Below are experts of layer 9 (counted from 0) of a mixture-of-experts language model. Rows are named router (the router's row for the expert), gate (a neuron's input weights, with its number), up (a neuron's input weights, with its number) and show model dimensions 336-447. Each number is 500 + 25 x the weight over its row's rms, rounded and kept within 0 to 999. Numbers have three digits each.
After each expert's rows: a language model's description of what the expert responds to. This comes from a sample of Wikipedia text that the model never trained on.

# expert 13
router:476485504534519509501510547503492528486517509502539476532570485502511491471520542464554529482514465542547509477468534540485510548500511491514518511507478516539502499491462525514487504522589502521516505479502543538506508542514454530465488499520531464530508522488449453499526503519497507502490498480559517487511502472498457508485518459515
gate0:521525519503502487501530491502500494485484503518508510464464531470526504516524521450510523530498530473480496520463523525497541483491508493518507499535529505509485517489472510467481536518534450478518479533480486476471463514541476506424475477458530480508519519557479527483544448519502461496509495490465511501483512466519497505525516518520
up0:491540485516535491457505499512501499490507492516494501554530494519470466429505513546502490458510518481484477491502487439508520488490486533494517563501517516521494458477512502506518550522501446499458512482491497504496528486531509488511501540491480465483510536487507463506443521517545526489494489495474509477509488475509459552478494502458
gate1:518482509512468500497507484468494455506535531485491517543485438474504465503458479507472516481508534513542566459506514520472485512523528456483488465492465491527501504472490512435462507480532491526492520494494509505499491531535501506531460514489522475507500497507473456493492522551513461513495540480506491470478487528513513511522442493552
up1:484556508514504496508457476495500446522472488468546485484485508445478522486463471505492536512477510496479526535508466485511485521485487526488507480539485490463500517516483504457503532506524467504494468526493502473478480476539539489472488484530553496494505463489479514435567520508475481495504507518496484499530476535508471499454525509488
gate2:502464487501502485552492487490486484484484444504538512508518503498526534529472528480510530501524483551447502522533545517496460489544493491511556530473520507444479505506511527482508539484507548504472482504524506558506470510485501456503488501521466520488491507507459500502480493518530483499489433483555479502522495527497512512487487478498
up2:515558509468538487538489509481492520521480488559477507486526519483486516510510490466470489520502521472498484501501506504481526491512493467465483491556531457514519478518517507508501464473524555482461492463517520497489505536485451516484503521521523491510553508468501503480489488531512489435470553479491476531510480553515530488502499525430
gate3:511485500525486460486470533504546495528457509495503507488525498499517494471529502493528541481484489520497552502505474513481541508496516503505507519496482499481476552492492561453513488453505528520472452500526490476492446489518496527481522503511480481468517486482513506512482513484457476541501566464532498505500511477481473531522497504524
up3:475448520494513524468511515538487482482516522475475502548478533521513503517485532479485543490496484504521491498479557485501487531458505483510555554500522499507518501536503503493484493496464504485510449525510481500543473503504483523561522533442464459475530491536459482519511540516489474489504455539507509522469519538497498515492525459514
Description: Prepositions and verbs that take an object right after them, such as of, into, through, using, provide, reinforced, held.

# expert 20
router:474454522508560536449534504509458514497524545484492509506557472472525522513536494473546528495544503533496516490492513516452519516507471498535545519509499463531510506510476510522473540527500464504497489499525525521503513514504449487493472513482531479523486509512493478521528489553511522483465528490509492472516474498518469539520505489545
gate0:511530477528454521511477554498498512532504469476490516476484530472504540512524468509522492501498495514497445494479514464517496490483474472457489530516452493513512520507526533506492465485544469484461486513516481507516518491467526516472507503501510536508490496473493497514459490473525483534544494532498504498546514526461527537488500488458
up0:501466455531487516496501508484484476469513487542522479509540502489463503516514495527526490475480483526509490501518488475486514506494401489485500520484502461504505527506508499518499567511546505518506493478491505501473505521512477505509472472492516482510503517480504503518478536491476499526514458521542473503504447485523443515500516509507
gate1:546518509510485494491532517480526512454521547471544522509502491459508516487471491479454492497541504488483514538491446492492519453459509532515496526464470502486541531511518491509545476519484529501485516518517461516517482491537448515512508465480499503498462502475469503486498515469488499522507491494502550496551511553503527508529524499549
up1:515458500463453498499546513528533493540486486532472513491539536506536520504536472485531510469522511521548468490489513499493489518505511560511532483523498515513499455470472468542519509537477477489510460532526499536523495488476500478514457531502521515471481525472499459470483550490494488547471471500467497485463492523536525474521517504485
gate2:497523467490523503505448511484486556516470520497460509481481520441555516475521493476521502501543514532479468491456467455546470488558504496506532504516519483489465455482497497521533474495539528480501544518508482504481490533505478490483541498487538487505526451484498535513477507487458521479486524470423488473477506509507499541540514496489
up2:511499489540488537484491531515521490504517517487543486502490494524504541515449515479477490478501516482508515493477493525549507502476488446483472531517528486497473507471470472545511512531473489463477500493488507528507511522510493491556489457522517493508502523516496484472518521486502496490501525492478543514471543518513488554502492512504
gate3:474485504515488487536507474538503473523504471491462512451495525519476526507520476514490501467509486503505536429480491479501483532510461489556502509491540501458514529515467569529469525461523486490512514510476543537488533460523510447507471543485501496470483509505483472492497492465488518526465519505479500495494500517491572498469505518484
up3:552548499508469516575482446510527477492512513500492459536442531498471489491486477526538507466504450522502476506514498524541525476538472500523491472522465486476469499478481488506463480521511477477495472493512468487516510468502454491486499505487504499481472488487464457503497517499506524497509445509504501508501456531499503497510498508520
Description: Middle syllables of non-English names and transliterated place names, often after K, S or B: Kaf-ur, Kaj-av-adar, Mangalore-an.

# expert 17
router:468481527514499497468498524515458495484549535467489501486531506511536538461511535529493522497527498515543509514457500505453504523496509482511542489502470486510513517475502530494490515517549479494507533495523533513509520532527449515456513511510520473481478502456442467521475514507480547521469484504508502501528517521486455510475486506548
gate0:475522459501513521504510507481483477494501447508442526518518487523525530501488526523511510523525505538503475489503480537491438514531470450418491492507517470498480545495504478491475486506542502500489502478506510472522492509474455457554528506544473517503518494483486503526548483515548464482480496520505513489526496487499516504509448504520
up0:469471514469517517463532488492534496538525526512548476512526446491499505506501472530481525505492507510498494451494509479505493486475506499513552549496469522466520526518485512504494485512519465524475511440474472501455471524481489468497507512480500469473480493494491498523503452462569505488541517486491456473508520496525489449500528542500
gate1:480461496522536460507504507486471511461488498480489508490488529451537542534494491511481505490519504515506505510447535479498527547497512457502484544490497491477475544486523555490497483500524488525481523462466478506507499493514495459492498483489538489553497434479499459489502461492510474463423523485469462520531475476520539516502511508465
up1:526484500493502501489493538478474493500476496450495523495502545470535472467481553486522496498542488504474488495509517472538474521488466495490471479522493482516508509475520482497541515506462476518499503457512480454470491505529468523497492515482494514534542518488528532463511496506495471508502475500489530489466520476519471527547464489474
gate2:499492540524487475435517518473498508535474509475499478492506498465499518476534509551437435471517512490538507474534522501540534526495466489528500495495489466514507515499503477498512549487440525500523492482478517550459514493522467504490506499516511529499495495473528479503491509509461472480520528528499477508506469510518525523493499491521
up2:482523488555500455456536500512497495491499514491551502503505509505453494545506488456487470493510490506499533524480487524525512527505485506525504510512508503492501497487532436486533511525500495478481528467494508512579453537526526527515514521483543466485527480512487481509535475513486540511505551511483503489482460545477499482473500461513
gate3:482508479516513520492450453472482538492502462493474514457464511458495528474544543484481515476513499536500456496510504499486564527500455474471506502506514496511515509465498484455510490438502469501496494512491512478485501466497465524485509514515522496559504496500505495501519528512500473525460500523514513525502496490528496477536456504490
up3:498475469501491494483491475482504517557476475507508498491551537502513470463508536506491487466456500544555488542447500519492547455459524507505532475504501478501502521487486496466518526478488513514493532514500508534504477483465520547504520474538497443531472472529509523495516501509496506523524510475498503525501497511525533456479505483464
Description: Year numbers in date ranges, parentheses, table cells and full dates, such as (1943–1945), April 19, 1956.

# expert 1
router:465462538499535501503539496504440508470517542516541475532538494500477504487481480516509572468514454538520504469462508537441530490527488460498506503513491466520474475503505536518470547521503481506496521528494484517503484501509465486461491501509530479542510517478482462488516514469499535504457499446532507493530482533486471517517539482538
gate0:501478481449477477504484481504489533466502486451518485533470520505520481530537492496521469497501492517534458505532494527496499520524507492457504529507501490510478482487484525564494489515520520498457494531526484451536467517494511500559502520499462492503491504509436466512484456515515510498468528504521452499515483478499482525502490494487
up0:505517526477514475538500503481512509488517513516479498487532520552536479505541464518490484522503446514533489549522535477499492495497529507528493510561477513549477509531480505466501558502519529457486488496506515493491507480500485516538478492494510492515489488482507472509523505482471490499492508500561487531497470520478491518460517442492
gate1:514500491446509521542504488472465508530483498502541520517489512489482489483488459460471531492486469505450519476509511543508492535492491510542515493508501495468528502448485549521470519505463480495503547527491514514475500482505496502535475499548517492521493504503461476538558480501511471503520541482499467498495452531526472498514489449483
up1:536462500480528459489525491518492525523511490529486523488563496506539490494443493485497479522478497477491513483510469569507497475534491478523500519498498471537482535522492481548527465505497529530509478474499483499485539488458479541488499503506517477505504476511510468510482497443516503489485515513495511509524485489500525492478502494528
gate2:527488499499486590499556469513458507485502521585473502513504514490525538485481496505446490491492502478559474489496472501488518487510515509544439500475491491482476485519494518496478431516493522532490536540457514471468509480480475519505513503491489530505479514500516525539556485497526521497476474539542521495477496480482493487497494489507
up2:495524477498511462492460470546527486472444489531539500431468494485479478495513479545521493477447520489490534464466450478535466509511516505506496528528488500520478518475501493491502500527505498456480500494511531472494440482502471521491498479506489501537472535539491569509465493530508502517456482527462485488499488486464530449443496514548
gate3:496463501495512514491481554503502472479491519476519496484519491483477473488466523522480525499504561506480460465509489484442521511451552503459470527448487510529500484517476511498523488521500485497523500502462504503496492492553515511505504503491496521457523497486477460543499459464509469502480543500532486522543527504502489486454499484504
up3:495487460504563467470509501477542505528467527507522476444523494530523503510508457527508535537486485481501538489522485498494478500496495584517486493503526484510486573452487509482497525466514506530521487450513482486513496474471514499494538523486496473510484448487431525456541489462512530458520478500520521514474483525483501459454496497464
Description: Digits, unit symbols and identifier pieces in technical data, such as km, ″ and ° in coordinates, climate-table numbers, chemical database codes.

# expert 25
router:490497515532519519477506523504451540493477532503527499534525476494477495462525515522516514491525462487535527479495481520474472494534475476544501512495482476528508535504461530527467510539584477505499513502548511540507539554496472541535485487518518477518502555476424452478522507473499514474486505454519471511492461497523482512513480455513
gate0:537482469474491522504505535444491501466444508505511448465506525435513519471501535539526507467486513521513537521496512483493471493503498484520475475501508508502508511475479493495560504546554502464504517506521495480485523500566477516532509508506498490487492494489439508453520463544502483499496511460514499504507522505499498505514493534489
up0:504498461534463454462485516470518496507508494492493533520490501523472541512460464506470518521489492532493496501518508524520519487496490508526447533456512533490574515500498534516523524549523521505491485513532461509487536498497478572522476497470506491514519540528510484531533500521458499501492546473518511496522479514485485421524481525493
gate1:506502482477495530524518526482469494513508502564538514537487559509504506471516534490527506496525487532471504497550537522493507503503494536512487490472470514438515488475498530490518497532485485478500478531518505538487491518529502531512499524509499530521507499503516506515507501498550507501530457501508506453514528470542452497515513473539
up1:483510512494466518533482475494471480461506495538453445514531508497481502483549501503549502457471463540503498502510507491529496486487516515518512478507517470459516515506467495466496476504496518515552542515517503467493527464495524502515478530459510487493482478491497490450529473483503542521494495500499507457486442543497490504433548500531
gate2:495546466488491507539530527503486489486514516515494485544470531501500485547543501493494468531466511472486536536518527468522528464465481484497469507516498487479481596539505512476532554538516479503534482554510489517536482505531498509550515494529494458443496498473504530510518512522502538484491494506499546506506537519500518525478479519507
up2:478469525538492479499497495500501529468541515519520490478533551483488475518500494495512489522516496512486532505465481550494505502505492516540517485479510497531510490494487486503482499544470465458509558512535500502506482517475470480489514494502540475479514485511518527503500442459517493518506554502495508482519508515485539484526545465523
gate3:513485526520518506492532490524500501569470516463480471525485511473557550491548493518500501501524491551523511483495499490508524530485534507517511497500491471480492484534524447536475500486469494522509519534478517527509489470503506520526531528459498520477489482478494485507491455515506525473538495523489468495493515538475526481496504484542
up3:534527535502497520518490524498509519496519494481520492505515484452481472501455472473465511506500468488524468495514458503536473532488470515530512495486502520514501496488500510495527510455497511497492533532465513550506503486532533491485527518546501502497490476506464497522501504507519484512509474479498476497530527470497495504524505529515
Description: Pipe separators and |---| divider rows in markdown tables, especially header rows of sports standings and results, plus semicolons.

# expert 8
router:441498494525506500482520531519445548499526499466489497516538475492507523440514490466537525511533497502499517450447516518479530488483506471480481491504486486536509494504473518506470538494549480521516527497505509504519529519516463553480463489504545494497515514477453459483491519509491517478465485472535496497549522491512490543489506477507
gate0:468501523491505516536519501500488504497484491525453504487487505438521470470551501468525484534525443534531476507544467559471470510490492505503494541496506492555544494520509536511476523474551496461487447503530478481478499472513515491508556504469494504537501507493494543497531481503464489464459462511471495463540515512478465474544505472500
up0:489500489505497496553493524463475473523495532504461533506496536508506537537494485512471527518515495511487495498516505502522474476468511453505500480445518527457542484455500489463450521495511498501534523502480495491582545515457484486529533525555540516530472517486515500493521478493445481520488505518524484495495505503530512503560517480503
gate1:485492491513468545509515465545477426523504474485530491498524526477507480492548523476528512521473502497480479511468511488485504468503526513509518480487512518493492519484528479484484464503486458510464525531499497522491508513476528526506517505508505569482500519516515521487510461501540494499509518472498509495523470525459484589488480511506
up1:478485451499478518452491541526455499519494500503519482488471531457489509480509540511486502537497490513464473544438473553473506483538530515488510523505494498483527521482467503528474471511512451489488541540478515523549543523497493484486499477519478553453507495472527493469495507510517496505532490476536517490537510516509478499490525467506
gate2:530510476493478482490496521554468493498521499515494481508534470527537491499517489469483455471483500472523503445485500452523502447480495498492509501515539490493495491479514489480543536554488500472493524514483491517496517490498479507452518510514494459457505472478480451493521486519520516455514489504489502482519534469498550445492501530509
up2:497496492474528514535527482492461508545513497490467521505482544556484521500506517512459497523528469499475515470526499467519434490467508520526533474527481467488540523512512520510502501439515490481469511502457498530556503514483512512484498545500531526523505507489506468494519522489501516519486496477480509496492502517508485496492501476560
gate3:480458468529455557505482515547471566485503531448526485492541510519481510520493513509518476513463507456513462503527524498499521527495496517484506533482494527512514520497478523505530525474547493543480502528481519484460520486487530545500496500525496530496479493530527473511487568491491529525498505486534493502519518479472498508507512504492
up3:512492488503498473508513468512530486533515511514504562512452511429565516446476529502511508504511534518503515509523531449472498493500455499490538474463470506524503512497460535505529512496487539484496518501461438511501514528504534526500539490508490459540486497487513530487459535461466498514466476486484490542515502476514469506517484524475
Description: Verbs and prepositions in career narratives after a name or he/she, e.g. won, was, graduated, attended, in, during.

# expert 23
router:474499500513503496486496510536469507488512536511490485521522505509484538459549514469482532488523463498528505509505530534480510503532490508484545501531507524516507488490480524470490518510547459532476497477459519491537491495501465502508471507475522494538505513490458452503548473498505502479483509488539506490525501513538489497511510500496
gate0:535508528509523509461484499537476506520492484492464491513495517471576479508498540515472491485451507468527487472487519567487501482482532519519519495497504532511511562490449494537549497513504527494480468460508544483512487489540527496489522479530550497543463526505465478506537485481485499478508508519545531471496519509529556464507484473535
up0:509492499472473477520471522485488465525485535487470485476515505470533529508501482531514528492486542499515499545521510527496491524462526451487521534532498481502475523489456489483539516560545467557504503526504519510478478497497456472463498510479541425533512479528482533503497479463478467485512444444506521488488532486512520517512469443524
gate1:450553514472512465496503531537463527469516487462533461475538515510525522447537470483509587510521497501507463490526520497504498465465553497478508485530482529524470498543518536471457498491491521517507499495484543481487512529462513485502471530486500524526516455507520518480534546555485521516512531517481509511534496505524512476546494478489
up1:540512548472544515498538516477545501500531497461489508511508522493477480492512523553477454482518483507508520482508487465511510491493497465501452469485478519496500523478482522528532489497515508498510465500490487472460505515488489488509472517475474494477464440474485472484488525542503535464568512510502499492513497512498465540491477474474
gate2:478541497510506496486494554509514556521477500491509507486537483514485505522528539530536532534479496492469519537507451483480511458511535474496543532494492532515511481479484488500510432502508501504501482512512508508518517502518516436477512528487487475497463472503495482516490475508483525479514548464488499458509532489529459532474472471501
up2:467488490513512452462466499493526538528511521501473492505514526524463539464541511500509477448505505462463462515516539503467500509482516516486512472482467510489513480509538492480537479496505525452493454530534479513487515476487488482533525541516485557486510519513448514526522503488532510526544506464457505496522552466498467500506500476513
gate3:456524498484495481502498452512541444520512521555514488516530513524449480464497468573510512505497466506532493469480523500471492504520477524533494523495497538514480509454504488479472496463539469475505484494458507551519536496565478482492484468504495507525486491536523471497551490508480551473486504489519526537513511515526499530507552505466
up3:537517503571487489503516520472538502487492483529491469511499489480545501506587511496522470523480492455478519501519487512498458489523495469470485443484553464521533539497464491496495476520508548536496468447504529470516495495462514521522515522526547502505457511480483491468449552468493489482516481540537509473484507519503480496551548529479
Description: Pipes, commas, by and for within tables and census or election statistics next to numbers and percentages: households, aged, Votes.

# expert 27
router:475492505530490512428512526492473500487559529502513484545520473488503530466507530493507493479485474547566491453450530539460484505505483535536506551513479503537496490508473540489502502537530470492516509489481543511484494560513474508471493530482506490475492514462472501537516495487447518535441534483525493491516497484494478531495474496534
gate0:470441520535492555446514531489531525500493522465531489510483539502475445496499517463499500477491553540512495525460506487458495516477505532525515458492479495422518477476436490522517476483530503492477513527479503507424540445483503520520453518506483554501491490501518511494543516476466495489529486486507468491521485455490521493494459486495
up0:513527505427450457510519538540515492484555479490516536493525503531479486505503539544526517468507513517523479498515506485443454487500557503491472545525508515508475478485480479473516523567538502491519470463533481498499524463500506475447512446479489520478534453498520492481519500494522494534541481514541524469487516535518510472458479485548
gate1:491534482484508470477525497507512474498457504491490470500504468493502542485500489487483508510511492468513528489496518508495496476481504494514469473493489526494519491501519519512528479511520488508553506538451472466446492523503478534483502466470507500539512480506505495495518456495519524506499508554507538496509520474496461457484524533463
up1:492495525520501475523493520523527516428457512531496486498523484512466509487504453488516479531506518519542518490479538509507525495489481525507499507493457461491550523472476517519457478501502491494480490464496459469524469479495465516506517461484467507512488502516519543481489499495477456539510525476455463473520483511535517507503484504479
gate2:482498503477496518535514477477503518498493515484516475528518485531508516529509478504494489508507502504506532482509507530505488477456525502544520489501454478495541475532487510456524513519526503476510444481496511495488456483504534511463471503526482530492483497496501530466488492515521533500472501532533505483536495525467488505504542483503
up2:491483511530506528469546512495503509495499528496493461525446498525496515458493440510516508497466505460540512510496494496531522533516458509479519539514507510467498490449489516439526538591506523530497479465465490463484455500491488500486480542471486478516479556497474511522531495469525486457496489488499529526504497517478458521518536538545
gate3:475499516530496473469459486497456508475534482523471506488518455516510486474492463523455490518515476516520482484537523521474547485540477518520522527538484488522502534493495459502502477500492485479472534490526454557527510530523517464527438502501488530510475475484467503510543510517507463478526475505482519529495489522508546490494509471518
up3:440522510542476531518489509558472515515490480532513491541502483536529526477519485486476525511469529494525480495533511462509504472495517536492526507499525488467480514519530531481510507469463497545519505527466490503540487537503505517473460468520523490521471484466451509554546512467503531493453506471495499507527492503493493483541473532483
Description: Colons after labels in lists and infoboxes (Golf:, Source 2:, Zip codes:), plus list dashes and table cell pipes.

# expert 30
router:506477511523512517511510489507467548502496532534499504523522467488498511484518499472525501450531469505530534472498483539437527527556496492506551527536494502511498498499459487480487524539534469496493508492493514515469509516554474502452485547496517465500526546461497487519519477463490518510474517473514493487500518479531480500492496500503
gate0:493493512511548465543443500515488536534501456487497525481521496487516543505505515519472493519563485499490481520534465518503471492515473522460483498479500498480491489494508533482527524488506524488518500521472524511522518502524495535508524521491539529508505490486505535517491469435536519520526465494510553527481502462514482546507459455526
up0:480491479521510489540506490510500494491457541476466478500473501506518487507484458475525518502494495489487510491480494473492523439484509482523464520502501531489519520466497505500534473508468524494452497547496514489522533513466559516525507543520461477518512484458455510465488450470522510513542539483512517493468531538525482515523516478498
gate1:508478507495535451513511509496503500538516492504468470565509465502489536466486497486497516487499472488489516474552453485503492457509453511511494511504496509530479493504486500506510486501511491504498467570497532497466480481540508514515502525476518487498547507544500530472539498502476527543472517482482545512527511492473515504466500542541
up1:472474538558478518510536487495521464513526499513460467506508509514507500510531486512536494476514516516523471487504502501524462489504487443563517466523521532534542460548547475525462469507475515455471523519522489518486451533481502494507480489507505534509485484521506554499495517448475507496523493546499549503524549472509514485539496504551
gate2:481467492543509483503484524503487511528526510478509469496560500537516501481507496509488470487483450508436502523515507484496494511520481508508455516480480481517509454503509511471507520499507483516478498498472489508506511536500504516522497483533496496470494500497496460504492511491526484515467524479521498531479531466520493486534492525494
up2:518495519548490485470504471523464489475537483495520496542461518513467468424524462520452488552464495514508510482511513491514519496525495484568469512503466506489477456508474483484533489492507519521495479464515493492528498436479504502487517537491521483502527523448500519496469527457499492462519526459462488455525470467472537488478501477498
gate3:501503527502447488520485481488439492500461486530494466489523481479520486530488473491535485493522519467502497529542500508523501511480520520496477476504512508460486507469484529520506480495497488475487482491481477513523525504512535480480439537480481494492446497501482530554478484491488538488466468505501535541502468527539463490439512516499
up3:505471529550460493508494493505442491519530477468530475461484512533484526494448518506494475509522495463539464565489507515520484479502475465519491503466464460500468482497517436487504559494537488488539516524495527494466556503490487526516554517486514501492524524471517481442490467493513484488516488481582482485455484468496485539494510482473
Description: First tokens inside quotes or table cells, like "The", "My" or letters starting quoted words, and numbers opening cells or scores.

# expert 2
router:489474510521493505464546561537492526514528515488529501527512485496523516466518526495507516455494446545534532496479535537521481479490502503516527528506490476503520518491489506479495501518572506503516518500494537526478510533514453528493503500521544465501500533465440479519537478488485505491500487496508478478517483490515508540501506453528
gate0:468492528523518508486475498520476517496444470430525497518491518535556523481483514505473495484533460502480453483473496448539504483495508495489502475526487436453500485501501511492472475481466509477536480530513541480486449497492509512526499470477532497493488514488490514502475477497493544538501504521503458464471481492504509511513469511487
up0:522459488528519479550511537484524518488499499481463532521483487480476467493500468525496568527475496518484494523541488490479503519469537464531498520553498487522551528512548485482508512478457519470491476474535504543484500479523499531513484496478473476493544539507493460475491486534503517491508461510535438501516483540522458490515478511440
gate1:472513531554488529468463518511460541492524472532512525513513517555531476509495439502518476435502459466533485519508527492528481489502485536522478542473500483505458454491527465514496469447538498517510465507506450467464475461513502513492499493505496518490459543507483449529538483487465504440520470497511497499505526517454500504494489533530
up1:467473460502497517478483530531555469488492526504515501503463513486540472510492503472490498561526543487459529462502500510476524498532482517530510509522497501480491525501494498512470492469455476458501504514509532543469465503532519511494524523557480533469487487500530515519491486462519516495511525520502499465507491499512486533492501492544
gate2:475550490531466480497521502511488468487479477462500520489509483495483495525491523521480477475547511491525488513472523515481490483525466513488471476506510537459508545488507516520452462511513498504510470461541510459455481465482490441514515483484552475519508512547477541463566502510506451497489519479557524474516452519469497495503529494503
up2:495508503484539479504479488450476533480546509497474529499474496484517515492522481514472557506500490490478486500501495470497496501549528515498494488452497503491501495436486498510497469548526538530518467489530487495505500511509456474519484492519535499478518476504493539455468481503482496477510480554488507459532500524518543535475472446485
gate3:491494499530491485471541527525454533520484476457562499493506491495487536562496477502526497525459486517495499528462443497498518470514565510497520485489468476444552518516554475482511489510490506476497520521524498498481470517489519492498502496499460521543561474522481503479512477506520491490486514452548502498488459483470538515510486461546
up3:522485564475483498519470551503520520504506484535489517518509485513514481468501519482488474478505479477528485498473487490512537488502500512484506517481544482502530490483493464480532500484493510463479492532482512486515504531507552489525526505560486504533481511473465484514470493488499545489399506541530495502534471491457492508545517522503
Description: Articles, determiners and linking words such as the, a, of, and, his, various, entire, usually after of, in, is, to.

# expert 29
router:478469505517547515480498517543458506544525536473519524537523474489521508486549512488520495473549494489495529481488495490464514486538503522525507521531476509533504508512447532504506522494515456541478538486516525511513523519499474531473480526497498504510493524532479473533510475501485541493444509514539492503503487464522485492531510483499
gate0:474495495515516508494518470500465496486516511481529463539484468495472488533452502474516518478520466443523516469447530521483493546482507518530540512530535518521540510459494503528470485516525490522481497482491498515479526451503538492508507511539527521505516515503504485484527467511530530501485520482506546529480538443466507530507532490461
up0:495465511511518485475518475479551485492517480501501541468477560476502467540518508479486485490448550486498510535522493462514524464441510457502484464463505519503484506495490539512469549499457495492513551507442489487488477524496519474468499464488562500522488496471485477481497512513520474501481495487512498480544477485474463523573499540561
gate1:508508485515507510516496499508505492488461474526514487508522505526471563475527473457491516513492544496461504460521467498499551484499561482496486558542491482560544475506530525490506508527491550537462499497466490505488532500498520460488475508470534503522526509475502496483559501453547531490508493518529490549458504516482504489480483456503
up1:523451544520498503541519512534474488525499551499458520516507486508521512484500489498481498478509509524479529488477471509486529454499518483499493483501477511498524526484516512456537485522500486511454558484555500476524459516510464512494488539482514487502476489522507517504465498514519500457449549478458450472481491468466504524501542538476
gate2:496515464533517517556494478521467506514516516450515486519488485460514487494459494483530499503518556502511512479515446505490559464527457501498534546503489554502480473471514500508439480512537463486476535509512509536473526492435496507487503520530492491501526473482550467510518485486511494529507507533509497489489494519498512546523540509557
up2:508494506504495492514521522510509485507504493482499551508480495481479497508524460500533486496455502521478511512486462512499492501498457518486470520484505514502517498474472484468487483488487539516483532504462523509439477471471516479504504483517510509548497511487502481499481505486503495529549497522463461534502501520549499499519504501510
gate3:486509492509489461475514498488498491504468496460482491521493467515487528508479522461494538481501495498478502480541483538477507494522502491508498479495506484548512494464504518476499532516499479485511455487511495467471553535478528518486510473498451516583475487494499500556566532467505492501478500536517480525510461483481541540479518493485
up3:532495514486481514443496510496487505452451494457539530506516519500482481466504464512530518520495498526460527476449493473498471482521455513533476459490481494496455518499524543481495486519557466498510488535514451559521472502516482490500487528457515545506493488544488531475508520491536491488474520540451546518519484469463521529515464506500
Description: Capitalized words inside titles of songs, films, albums and books, such as Love, You, Night, World, Girl.

# expert 7
router:485465518528541500494536519525439519486546531479512488498519489518509546454486530482493509480518475513520543510469547534499467493536477484513516534498505498540499516469474514497471543509603462492523509480495508540493531522534470476458504477511534469522513508448460508514505509501489512487482506459477464473499506500520478517494505458500
gate0:528508497528527503535517512515498530519477524491520518494488530471473519478515498503479501460511510541491548494496451508506536525500525515542499448503530516524499498467538493487532479498503510501480505513474523506490472496474497523500502467513524514495510532477481539505479508498481484499466555531497503484442481508476518473489498485512
up0:507570543498477516536520527490503493481508521508534475494532511484493538489477480484470502497488501482459496456507506524479497516506471499485507524504498473505507517476500468495484518500471474517488482482499525503500535518489476514480527513562549505542477461508535483525476506518480537533515512470481483549539508451526487485504512558513
gate1:510471520490499488435480537513470523496515487510538487464532487498482497512488493502511513487494509478469523470501494534541500511435523493518489504504487479534508473470497471489478462469487495503466495501502479524497484477507505494443502474525574488441470515488511509517502491511563483505495470509505528491529503496499516547471532490499
up1:476482505463529521541536502523508562476545494503522501500540513510481465501546517500478478513525498501492557456456547500493526448501440569490494436498537454507459504544497493505521484541489433504516527522463513474497488483461522476472459494528511474460533534552523513459499442501524538501521486525500513528511518479471482501487504479487
gate2:516475493496483496554557476502476500524491483513516488500482520460504508493489490482500525519487493484486524515497505473437486491447479477507532516506560545504513492500481520493469484513544461527496527507523515489487503461508473525470508500502507479477514497477473512504497506491550502529544510493508499535504554505493486519442461513506
up2:476489508495497510508464511506509471523501564491532492478517497474503473493526487520452482511463492479493464483499524531550464499488503470510492468568481475467514496482562540501466475508443484509517522521483494510465485507486486464481495464507501469533505460520513497514515493461566502491503524475529455467512531476500486497540459493483
gate3:551508530478484540524505418520487489507501511497485519479467511491529498465513499479474483507458478503509530491490495528485460501519527466510485485518542524521499473528403495517495478509480521510475469498521528494484502527539479498507516515500535472474529495486451523513502534507520484508502482480504538531474547451454519464487494517487
up3:500475481509570479521460512482524539512552502470484464535484489531515489474512505531469460542510508490516536529526492494535491474496468475493513497501514476485543480516490518517495506512489488540501543475521509489524553488531506507498515514467498524488506460457541506481481455480504509502473514452507476489446512460469537514478512539510
Description: The, possessives (his, their, its) and opening parentheses or en dashes before numbers, seasons or qualifiers, as in "(76 m", "(second round)".

# expert 26
router:463478507504519509460526521512481505468533520496544497526507508521498506522552505491520511474487447498517523486491515522423497507483467487505543506520477474535527522515461552453479509532542497545478531468512534537510537503516475503476494505512545472505468492493476478515523476490479537486451519482509490503558470523512484521520495474517
gate0:488465467489512492474556496459476495474506514501504535533470509544503533497524454497530472488464497525481481516512547487504461538496501456471500456511472479505480450504479548501534499510559496505495538524525453539499481519478499509462497546496497494485483500527517504445490468507491501499460509525528500470523473453532450446503471499474
up0:532505525499518481513484483497525494540477502483494486534474483499510494481515554529532489505531501474504486480485501477492497490537533472514453528491496516451495489465540472542544510482506515456507500519479505514459471528516484464514499497521528539453486493508504453500475508475504529446531494491499542533485526482491436509534483496490
gate1:516575510532521457517488458478531488475493496517508467491515512491500498505478523542501503509510459504524477514512535503495504504482496470502475487493475534497449537504508548542480513477559544503512499499473529469480487485500450468494478540520526476486531512495505505511541485466493499463519496501493523501522420486498489502481506483572
up1:456510543452480507489535493512511482515489471536507500487500486527511530465494450473482531475532495487491503491458521502505530537510479455528554512513508462503496464505476490513486513531513483487495552477537506523478452543503509472504495508497442516452517503510511486450471481517474463508514504508506548503512446495528480509501546490480
gate2:495506483480479489446475479474463500485504529519502521513545489485499487482484526467501533508527517470530462477511478532482493496501468476537489494498513466508526497508511455496537505481531513523452482486479508498497521506532490463466483491471511501451502486506512453524507508440493480480495513470553493504527501506491480506483493524489
up2:525531520497463426491512535509504470472508477509497482500502533512491510513514487484512470480468479495460482517505525558493474496491489475474487491539526474560496518509511448508511488540509504512510532529531471495490501561540474492517522490561499464468489522502487487514527494511472481507505511484476493509514474472493512535503491503529
gate3:432483515494491513484494506488494577491477502500508519489524494556486525509516506487517505508516506496527524539494489504538547477486518526527506468497474477476481468448504495530522524505497523454518524513484560481496442500513493495511488509505513513475443496488519502414458505497517462523529533488536528473530480500530495508465481507480
up3:520545494483518467488501511474496511481499513463495479419483475496496512519491495512507527523534524479481506520510477518502500560489489499535514494487494498515503544477543481510489505510478494483522497523494485448504468490506514551482498475468494468492491522512499554493511490479502511555491500506474490499545509501487524502521505509535
Description: Digit pieces after decimal points or dashes in measurements and results, plus word endings in species descriptions: brownish, violet, dusky.